config.toml
n_experts = 64
d_expert = 160
d_shared_expert = 0
moe_layers = [2, 3, 4, 5, 6, 7, 8, 9, 10, 11]
normalize_top_k = true
balance_bias = false
head_dim = 64
norm_eps = 1e-05
positions = "learned"
init_std_up = 0.041
warmup_steps = 50
schedule = "wsd"
max_steps = 5085
Below are experts of layer 3 (counted from 0) of a mixture-of-experts language model. Rows are named gate (a neuron's input weights, with its number), up (a neuron's input weights, with its number) and show model dimensions 0-191. Each number is 500 + 50 x the weight over its row's rms, rounded and kept within 0 to 999. Numbers have three digits each.
Before each expert's rows: a language model's description of what the expert responds to; "comes after" lists some tokens at least twice as common just before its tokens as in all text. This comes from a sample of Wikipedia text that the model never trained on. Tokens count by the router's weight.

# expert 39
What it handles: Event and reporting words in news-style prose, such as held, announced, reported, decision, plus the and blank cells in election tables.
comes after: "| ", "in ", "to ", "as ", "was ", "he "
gate0:403572598485362541476440515450433637466441557499564518497524448562475506503443433513508397516527589395559494445522529466442516550529505455538473589439452445498448525503513527508529554519512539531573359516549483490463506490486466521521549439510569554456464475450511518512494522531493476486557578499444527478597501448496518433534461479465545573467500557548472443508558556444487449486515481523447474430370425574522480427488482525387481514392512534433434521512523480438472524478445497472608480495484543584547518475566547611480453535440576547494501601560510503541462576469464505454
up0:542521553440481541438416443467485533601555506529461454576493496515574516551464521418497531472464485397504583595525599444523579519506371370552512538439493572489485619442524479505442546598530510470495515459474573422484455552448452459581495553531431527487492561546563510550471502516479477491448493510670549510527439534498512529551453467551526551496566476436543526474565622463451454544444432484573519473484525488490521518471513563509507485482506508496429484514431465517467381539468473384511556572425489457513529555463451495450528474454492452395506475530573500504551409460465518480
gate1:552518527552460542432425538591595495510538409540585374383523547545516479457582514528578471448475504489488515377491468473500495558414552451412476482569554498526418476424462431448437429489470523405470505570563501495428487518516567532512505438497442567525505439479471490464530510522455518493493432496504420469499530533479572449468533555523615495560554547471460479555455567433532512473555533444563507560490528505526457518511483454513509458491542506467450442545508508556554590505450462526504496469669536608540500465401431588548580513461456527523423554513479585433477494481571491539
up1:468467523425475516505456492433514590547552440583539509568504500497459528455545583492482522485411457403557598535465549456496428477483540469473521492478500466573478468490464457460581494498521554426565390460493492587530533475492445489484581519431426474500396478478540525468484476627605409463515471470432509476436446559421520507446527431526526578468500498571521466477593536385497463553477530446455507556619551561548454471500448573405517470543540486474452575498497546420488443572452486542520460419598481534484517459448467609473557554472494494522500425425538495508463569539541436426

# expert 55
What it handles: Pipe separators in number-filled tables, and Latin-derived verb stems cut mid-word, e.g. conclud-ed, prom-ising, stit-uting.
comes after: "\n", " ", "0 ", "1 ", ") ", "2 "
gate0:420478487491496443486545502484505465508497503484485396485457496561465525478453617673510489494488433462522593400479526481470492494504554581439541377489540448602580461552432453487504534520403569462491552503581525452384540463421509516514483522524491484519494545496485476453407543484517531511601583554550373505470468551538471473479444492403552397522514460491523433533507492533527529430472527472507492484516446510445503521532392496579469562525527401425454409610470519529508467503490517452524485543488495592585524528488553462447424576520514436547605491486530462448458570540492495467
up0:498449467436514573381483497539459499522497542516567502479512492584456506550398483325426522492569518514467506518539567513476578485495579499439443602414489537427529499438489472524520573581502555518496378477527505430525579565471501579506460579512480496485548514506487374393549433503571489474461525538605522407482526435470485432557505454447358476456408567459540488485552581524443519513452500522466461522422506515490435583550449470448450526512506479469498482471492527499443530525488500473483502531526431405548404497422534516536406563488495550480532451441540561486574492518484478495
gate1:516521464556407512529492444551463584454491438483471473451416588488488529545546480567514568554422515567495451535485673468457453539524484452448624505478428366519494444503472519601498477494581495583513638548463515461522489460485521414553459528526543580431520454606522491534537463494371538509569484539528460456525479536503518444568598458495441495543451562486560489447427483434480488428508592491517528587555488612512505460529524491526507480548478450478468518455413527505419448497552520534497485477470510476470559460458394408502468491547475560549522495574518458521454516537507430492
up1:565587627534489468479538523493422550548523462381456544468550548400570532452530477555518552480509470492457552450494528469579482570545557377519533523593562460461467510523409478471472474523468582555524480485482538566439445449564469566463532512546439569548437543445538460483458524532552476434529440425418529523514427504468499605414404481425548456518502439545576496374520525477557538497441494515455530475482507498494563454445509449495423541526442486479580518435513519470523478461459474468575465510525456529453487418528582512553517344474474516536562470537509415467465507446406551538

# expert 15
What it handles: Pipe separators between cells in wikitables of election results, sports statistics and lists, plus semicolons and colons separating listed items.
comes after: "\n", " ", "0 ", ") ", "1 ", "2 "
gate0:507469392448480480504540442486489398533455448411517545443509487449497533548506401461542499520595538549465454528459457501531494403478481524471579490491493626510439482535428531512518415459527515613473420417469503460374471542523455527454479545492471545398464473438569462550594464523432472494468540402572509493546459572516496506631531547443557544580533509613511483506449539533576474521553456397559503517533426484447493537507554477477505552512540494497417434522507503556456504522554584435473580434538433484534571473481438418495584500587521517500479495542525478514531527470472479622
up0:540532471492532556460548524444513429485505465496541527474474477481539563480523367506455475500583489529523517555429541520501575466568521457502589503446526588532481540519489526448388534446579593569425537466500511527362467547555443490506390543463464527485513439467523456520590539619460494514507471345491594495500489626527509516497475584480514509565535457592486561477527512564563438557507411498546572500503449469506501548529532510495527574472513512553405415550499537496513550498462538512480489476560495493509427423503538554489530496476445562418475516442635508469480443354441501480
gate1:504478551584487522453560537520408541490516478474531575456499493468561492536477559534519544517415447505564498543473540529440487518465443539459553596500461515541480581524414449528466554482533471415496427425405482559566485537531578473440533568522452448433582514475487546587481492487615551453507461546561482399487557537450560420604543370524495466427537437507518528513512525485445442475450462462480442417525510483525483549548451502513573420496497569518544502500487559505451553615443482651508491547436430522499512494519552482438588481480612448518479482527415492540569477470511367507
up1:485487476475503447568453482503571456513491514482462396561515487527483528425485390507495466494579524489369515464517464527531488491577510521504468427498507568469490450463550553510509508447396528578548581577517464472446500466468477541525412448491541562611490460541517505399441489532441485493485514474427513587587445500482451581418475665540480544511409482480502499485481515523573561556494556526557521575429454536498500445473548462449494642455482472516493494534475472487574514429509472340537512462583561505482518452496440517550411515519430514488485589499623507458428493480475604468

# expert 40
What it handles: Pipe separators, commas, years and place names in tables and infobox lists, e.g. Chicago, Illinois; City or town.
comes after: " ", "(", ", ", "; ", "–", "0 "
gate0:520505453459481442443490476527475523487517454435499504519529466445477581510434546543480465501559470550443459635560560461479607517477511513458488500429476466588513452471503477476463386500550480468557484524570461487480476472541572455495478478456456499400445521583436599539460612478568531572531422562392486523453527468498497429459439455491453520546542479463447550503548546474500522422585545529526486479493463457536329556513425424480490488504467533441613603505485498520379471485565472535474486463541567520504457460593399571519553523532452404495542528498362544545536534524479500487
up0:526532434420497496526560544452508528420522525507504501530597458396505498536569561504492549486525469433542462495590631564549468579526592556509542485492473510560525463463440459463505536533482452503481417531524449543477489487544532441487524496488583595534443516430506556433442503557553549525539500590489477529555480530427561431536476456481519546502550465478459530554525599555560458470510539507518466464298520484639597509492543482484591456463525571457524556501460435480516529551485462400508420421498554513508490484449538488510529529589484581492547600536529557407488568548533528587
gate1:446458559446479542407464580444516536527495497523437503441536471530421459515503512523473537497514535456576509536479443461526479505485587506476532446527484513437500456586500571456485519557482516413510470453541519549459563524450537412468309497481419491557510571420512524512542508464464548468494536522486509482554601537448578459518395493615577485520430418436531486507531536550569557539496510605519443546559496477484410570499498459473559490439574455563544488533474551469566511539447587460464514563469470661420458581486460542469506459614420483508508499484542462615491511491480454548
up1:500444575538516437462485615482502611519502441496498525445557545454486442618599485474493481495510539540518583512466417471480514465512533435525498431415495440525544493509503473493529489473452531486491500528498452487464483340498455459517546600431465484418596488483549502554533543482472456475469474388474486487601509607392481495481548492549569440598528502467513509557570527442469454490435484509505495479456492498532485534411554597437624510502467436583460432466479489541486429495471525584462536502495512549474389442500602482464467492533459409387530543461546433465528494520571603496

# expert 36
What it handles: Digit pieces and year prefixes like 202, 200, 01 in tables, times, scores and dates, plus odd name fragments.
comes after: "| ", "–", "(", "in ", ",", "; "
gate0:482464525545463513590453452533567443404565490534582444522548458548554521451536407530448498504467568521534427536449520489545503406467582480416452517497473410413515494495503465530507569523448540492462579509481449479480455602486525607509532526490580456455480464488516506552459483450412552362533530494497561481516531481609461511536534496471455542538419519502527519484539548452516586545485434534600524540497459425524463532500452508550452530564523520619581482515555554499485570463509494552586450492418667472472510517565456413520459530497457515431440559410462577458520477609468522506
up0:449574475540554502468596598492493436441510444498558484546489507527502432495403531569495576481493398470573492477448448527412435499406460491562550538467556480441406449544527494558407506593509504363470464568534538538560496422609466496485604508566512556441541453481415451453505525503475566568489454461494536462500503472464435385481515565517426519467419456416377477504565402462490463480499499404509611476502486488498474433489445408567488553502441524513499506516423494461485532488527477406466478467563488474576461507418529567511484562485534513483547546523555462506461459441497493518
gate1:529424470394496516439562522538465522500473513536490405554513435486535621474558478552460427507470490554493504492463497526505458470475475584472541532473550564539446529465605471487507478513411488448523485509524625604525524492543532488539492373520501423475522544493475472466414589565502567469526461554455500578540527469507444417430491529486562474453447465509445600484580473558603481502469513487511544557524467548537504511526397526401393461586392500551529534470397486491481480611465533505478452584418501540538486535456419605521483487523531579535513451444522502437417517444463418469
up1:538469491506447468501596568497486511497463466482504539438419625501536455516480410469551501507535468397612549539505461555530481599556551627574526410461584474524488420483524416504413509490500469476545381478515414514492444466521432564491486427480421368500525468535434446514469502475463516441510547543535540483553441447469521429481456555499470437511497571428558568423525506580440446518498561553533505538458531457564613451579522622531592485474512473521464414483526519484453474439549505522459426509553473586453520532560491460460485467514474455484442531559470534494563530567543450519

# expert 17
What it handles: Line breaks, list dashes and table header words in discographies, filmographies and sports results, such as Candidate, Medal, Title, Song, Team.
comes after: "|", "\n", ".", "==", ")", "==="
gate0:556473480451507555490480487468575528477537489484461586484460505438441497528503544519546509540504512481528421523477528603490434445473450547504507479497519581448428466536489448523546452433481632479535539516454527625487395540447504420418452501469392409446523622553532511500450527540487589446502478474545465428522554511467537517445632492475509565561491479410482481480428393429504463499438539502506484566482453455545593531484489456531491424563499496496507427466483506415627466502520553549467534480525567557529535540502383569555549512507462588497477442530592501532477461407470616478
up0:492496558492418521567459573509538498588524525504457469481430526481602552439543429493503604600529528520484481537542436450450476480455442478536515439501415449460528501493520430463541433535535531566543485497484514430497478517428541459388499443459481491461455484526592421517527499500555617573555554507454522403516431526542428512489496493475554517461421416478503467564543548453502552456479559500463440562467549429540559439523452563552508555565477450496432432483427555551564418483510575581531513360509533507580488457531458560521531579437478457559585432594594479532521551419539504525
gate1:569499596489554563515448582430447433445494558458503528429528457527524533500529475502486526524578446452455415485527439508470512477568544503467428436524525526472460569515560455526633463484526492486534561518459502476495441533465436502529582421470459435437541474404471406601501538410469523539487498498577579508479560486423484456465509550529578489506482532447407472536564579511462578457541607498533488606499449470490555451541533528472566467567458550570414433601469532546489501480525482449511487605521515503426520572520347463413578554502567552560542535509505471482472426484451495453
up1:446495450530500497541444531509508570502514495446567454537426519461474512517569496596486462591510435558540561433514515418567445532501539497441479550505457534517549460496495467545541558553506432449508470445560452536440552493532444483501541521451498422542664458560446486552494491581444430491526497496440524514462442543503559417559507432519414471367466509477517532500506564498516495535577513564470425436472533516545453526458459534591504559654471563479526421447494527460522423500479541605468487521445565478435489454469478421518501496572583418541452561390501517512488540566455343510

# expert 56
What it handles: Tokens ending a word before a space: final digits of numbers, single letters like B, C, and the article a.
comes after: "| ", ".", "201", "–", "200", "202"
gate0:473516529519455507510600435570477562648535539466513487481548492540549439504460490513446462499512467433509546492503544476460464462437611484513567460595465461492504525493393444348460561494477522430468530498538468589529548444553507478531589592441618446506499512445476359466581571451485493480449533542470416430516546400490460515469493546478488509466574442520484498516466524466459505517457431400518476448538521471423456527481522496578482507436447481516387493496457514561471576421644517448487486402355493546486426526515500464499472509548493470469477491518467517474552477454452478516
up0:522518505459525477463530429545432508583501524509462429533590514598498515577511413534473425440534451493525439426496447539539590501512520440499495477437582427501474487406505498400531487600485431429503544466492566527508502563515525462585479558450519597496506549487451482525507486462468483570442468458512466491558502488473537492520528513505466375540527462527598430469587518561542482623423591502499440475526434405439544440518582467502509409436558524432540537505471492505504588526458380460507475481558529482607469466553542585489444460553545571436610460502516606506506450450538514528
gate1:502556399454547426558535495478452551501537524522504464617501422498591493518507397383493477588509553541577458449495548579501501428524517509545547432560513532485453516576565450480482498535418503540526546487484473511459473523539574503421431440453560471543456479515505471465529495478451538547510566529559486466518599454517520499623496472488482457530547544534587565561482509561555445458500601566412425609465503485488544529519471455504543498548503461468533456489548379479496543542478535423399499542527412455439554559468513530463526517468463475391462425607482546594444474423470407547
up1:571490522476563532548515536467478414508554552438487563519534452577492545542497580524579472401508557527478531579494581552498556516504542468558402427475482394586528438416599524549514504483490538539519481460505475524544494576527502514531491612487458494461616530490472561543393514458498535422451543569503473442511544491483466453569497502546509537481518500489531554472504516553447543520328558485475495469466483460534444548431556538557458481419552593446519494506534547441428462525468376520497509550492540572516555459454475572442601436426586518425562465519486454484460517551594503591

# expert 16
What it handles: Articles and possessive determiners introducing noun phrases, such as the, a, an, his, its, their, especially in enzyme and species descriptions.
comes after: "of ", "in ", ". ", "for ", "to ", "with "
gate0:499428334525498395456482542481537544527582480501507440416479471512573560530488540507547515506520512508429491551541401434519462424458510490496508464523539425493506524530493481428589519510461414404623520496531474537420515509571416502577440549500545436478483523524522470354466460424404524488476479542553495588379479537581540566564518530567442466519514508505479508502488528482620519523475418480537471485501481554555585493465600388592587488536499476572539559508412557505515583431503471460502470474391516469565481469491471506529528470515480485508490517558541553525486486463448524570
up0:567454460495548484553570455428560500494503542497601450506504450535495564450446483500544487505523557558498487499437492500522511470513479432506523472587523442497475511533545460405564560445488483464541518538537465505440496420602526494538520507485501441383548510506414474395343532450527532507452573469552424582359480524559505497528379474502478466475553614455520531502494582463563569478466478433510404550436505647508492531411504487515560442557485556608534502466465551552517476431567451551434541520509496523516426455548526480563534485536399519463493537511536539507553580487557434467
gate1:477529529506471552500503503472614473420526445488441531413500554480526473536563462460524527525440497498521438530475498496610425452571498529463562488466468535531522401450533502448588531557452512493516540484544460602478436510619483551545502522538447545562495390468503470438402427505509605514458537545465540583394518555503478470429433538497480509412482504506462496481467660480444529519540501513537425499605416570431478507469476480435515430419527447443516511431521524524528597555513393457485500499544487502497428542450383472526545535477503473467465584504511500475482415445468418613
up1:582584561551465471499536505542533435548562420568492390554349490428530457399517598422564529524517509463610525491460475547468424440405511469455447606548532612547490504523504511561445493536459482511507459548537516563526574504436546496532492548540539508496450522602516448490465505385524510548542509536630490465564547558458450558549585518490592496571497400527546504502438544549555521434436541499462577483453453541557418466556502467511448481534450474533494502437544542499416485476567536528546472530405547512550584535475587453513468531460534535496474505550496488564495487507481481503

# expert 26
What it handles: Final digits of years, vote counts and measurements in tables (198-3, 31,23-3), recep- of reception, and commas ending list names.
comes after: "| ", "–", ".", "201", ". ", "202"
gate0:430488501518484554449464563498458624466545507499520471557613435489449512516442421504529565435541440447538436515483489582544498443445486489613532503523531540517437482522547569584571446486591480520504515491536546489450445490565595485498476418407454565470401542528482506441425486527416528548575486492523420477443550499573534482554469479452479495527450554476567462471346536468493411510490447542395582514454465450482454554463539468501486522512585503507427530475450545495503532521599490507438595506501528530476548603536478469495482497531412454537443373452460469425450527577483543568
up0:507513543456507482510479568536436571502440552417527473552559491597436482449527567521482510432476519551479558449481565568416535576526457493490439564456535501568473544426382386531572439551490540531483463449470449505523491484484528501471514432467545549602379430495469483459467602529436512543530517516479541494461493482542623505512561453530435507545458472591476467571504514481475407401543546482490505423474464507517356531445508455474481538485460545517518446443492504610473497528514498501580530560509487332575545549505461437494421554456530464425490511401482543482466498584495470443
gate1:459461449581576416519559440512540536593555462566400487511448510517453430578565425400482543480483586514538470508433468511461478488448465544532445497500517508512497490469494500456410511500443440433577546475445517496569372444527423469489570427500461511581474400549583582560396500490441512500551600517481547520552513528487472444505576523419474432489430471565558533537498476501503548460456440514527496434549507549521493491427592502485524411384524514479509526591611520523549518557508558570542458428525449545488454533509506585426532521546560536605536515561513446422532475478479519515
up1:531450475487459382600459504466471506574564444508454507404555447580500513542505410471558663503499437523546528535519503482495476516432605484534462456561562551528492442545463460486496433499507597483438466504445402461586474473472495580491423512494527507518483492507409541397477516503430601563525539480499553496475539501484463493480439521585464460434449513453458453459520421572501467591510431561430540474544379518480484485604476537458415460507527504524539502541427555474440582561468509474463449513477461418527560533439623583435425480478519535422514447475455483487475550485462540481

# expert 44
What it handles: Year pieces and numbers in table cells and parentheses, such as 200, 201, 198, percentages, and words like years and century.
comes after: "| ", "–", ".", "201", "(", "200"
gate0:417458485501536461520424525454451506583448543499496485493635428561478480430480596517577493485506570443413576539450443538486423513528490523543527515539395524509491539476576475563469523495501433525524500529496491429518614628520444514523552444501526409467375547493476565490520515546597511442413528487498400481492494508477491459570428466522543463501499505502477510555524526435558475473502590488544549472583517397430486564474423512570436458393528467492526527550478535484471428490429438469508552430516566560517546509431603587530486518459531388471479546485506474471539405456413472526
up0:527460495503479521400574519468533453454562481499537515532459498512451429497438398548512608413494545533460562562468506467505460464579477562448606569511449500466556438562558419521547548461492511506439511497421459567499439581619512482547545499573551559504497448489514586551450511538434480530491371540580519453440456484567533585487464440533535536442441513502438548505539511495562545579403498451461512491503561506483579492625464542463467458485485554565506502607541428516498416509415468439440529529496541459450505543519584485574506499440480491485466534507483563519586416620473442518
gate1:550498515480479482531584460484465546441453535474580520447474501485527418494588472538540413604506570516452473516563464543511535560571592449482418591511546507529472468558482512509491534565421460502542490462524405460575489461534450522489480511508445514572490429579478422442491409601503498606407536462435551536528505495580562563397440569497475539530519405514593478519518457524499503525438461604501561492591542479478573526412486511544457555462473421530612546468563600505564500473548455474443548569566505457536564470437472483411446525492582488483526451526456478574570519512552468490
up1:479573573421504441592505452536529506526451483416584562486561518583530483453517453472505451553581476461436473474417432524549631452507507500515396481545474558450553479531505517467520419505516540434527443539522590473430464533429542439503441506547510444556419461490549541477437533530441551504457439455495526508463421529595460691413451476479467521555549478535412449526476407498574451501501462557476561436504509370375490550478506493471477563473536496614499540524537468501565516454531466466451472462494458479604471447495505457497525531483468507457452454551575435520489488499529557479

# expert 0
What it handles: Word-final suffixes like -ed, -ized, -ing completing verbs, plus dashes and colons opening list lines in infoboxes and taxonomy stubs.
comes after: "\n", "\n  ", "'", "0", "Genus", "ti"
gate0:472530510567516481395452500517390541497453506488455558504521472480576535517487601476416400616492539445418515470503485554441488547532512424546430404465511479479552473520537525510509481402520462531558529507493528452564505517428539590607498555458496529483440460410429435480498453499500619499493542524526371578495541448566509475499545463516505548507566531520460459566549424488596458456558489553411502479529607558443522519488534496527466526497486556508532467568455429530460539438506576490505525501504477386509462514383556417503546454434473499499568402492414415563454471486557441533
up0:531457496488438487530561481464594566491450511522540516531508471431479452529526586531488632411457545538508542410408441533468509589417518483397484406507576403560523410599494496471524423538506540516491504489542446484521589554490431503481422412501467585481454402502517509473547483459413480515500558529552430508533517524508523546500439470521443519540523441502500440530509455471533556447506551412456397546432452450505474479589513523534513518489470562503588448559507441492646537498621575542548483407459458416494468496520529492490508492572525489541415407549486522550546524480506444436
gate1:493453518492503539459476546557529520526498545530572521715435461495447451560492424596414411461500451590440541480615413491529490523554512553508428385579505451443467535434537542583483522442512521499591576494476497520494601497576497421454541555570504487400450512488484545496462466533527467465495484496482469434449605493500511475481514488410410534548493456377447467495465451481474473456446457524402497470493466579460491497458528438489417514504454480487513455582508550484493597491553432525513516467526566475445558577558572428508526516478489487513422502424506482494475473533423547487
up1:466512541558457562435412540507506596418466532587584528470482607481592455513563458522439506625518442435434562525447524498473392549475497530490530451466509458473563490458573507540567524571413489502505538495519529529485537476547524533428474436525552563543542466482502495516493533470422462418538423480582570482499561517483526422528512548475623472518485527426536468468458413525611454551455513550539566498472494497502561525471558639522546515516468602451532512502415510481452434540456459491468442567440580537575490403494422591483523477551482464477472509586552567458460477497424454464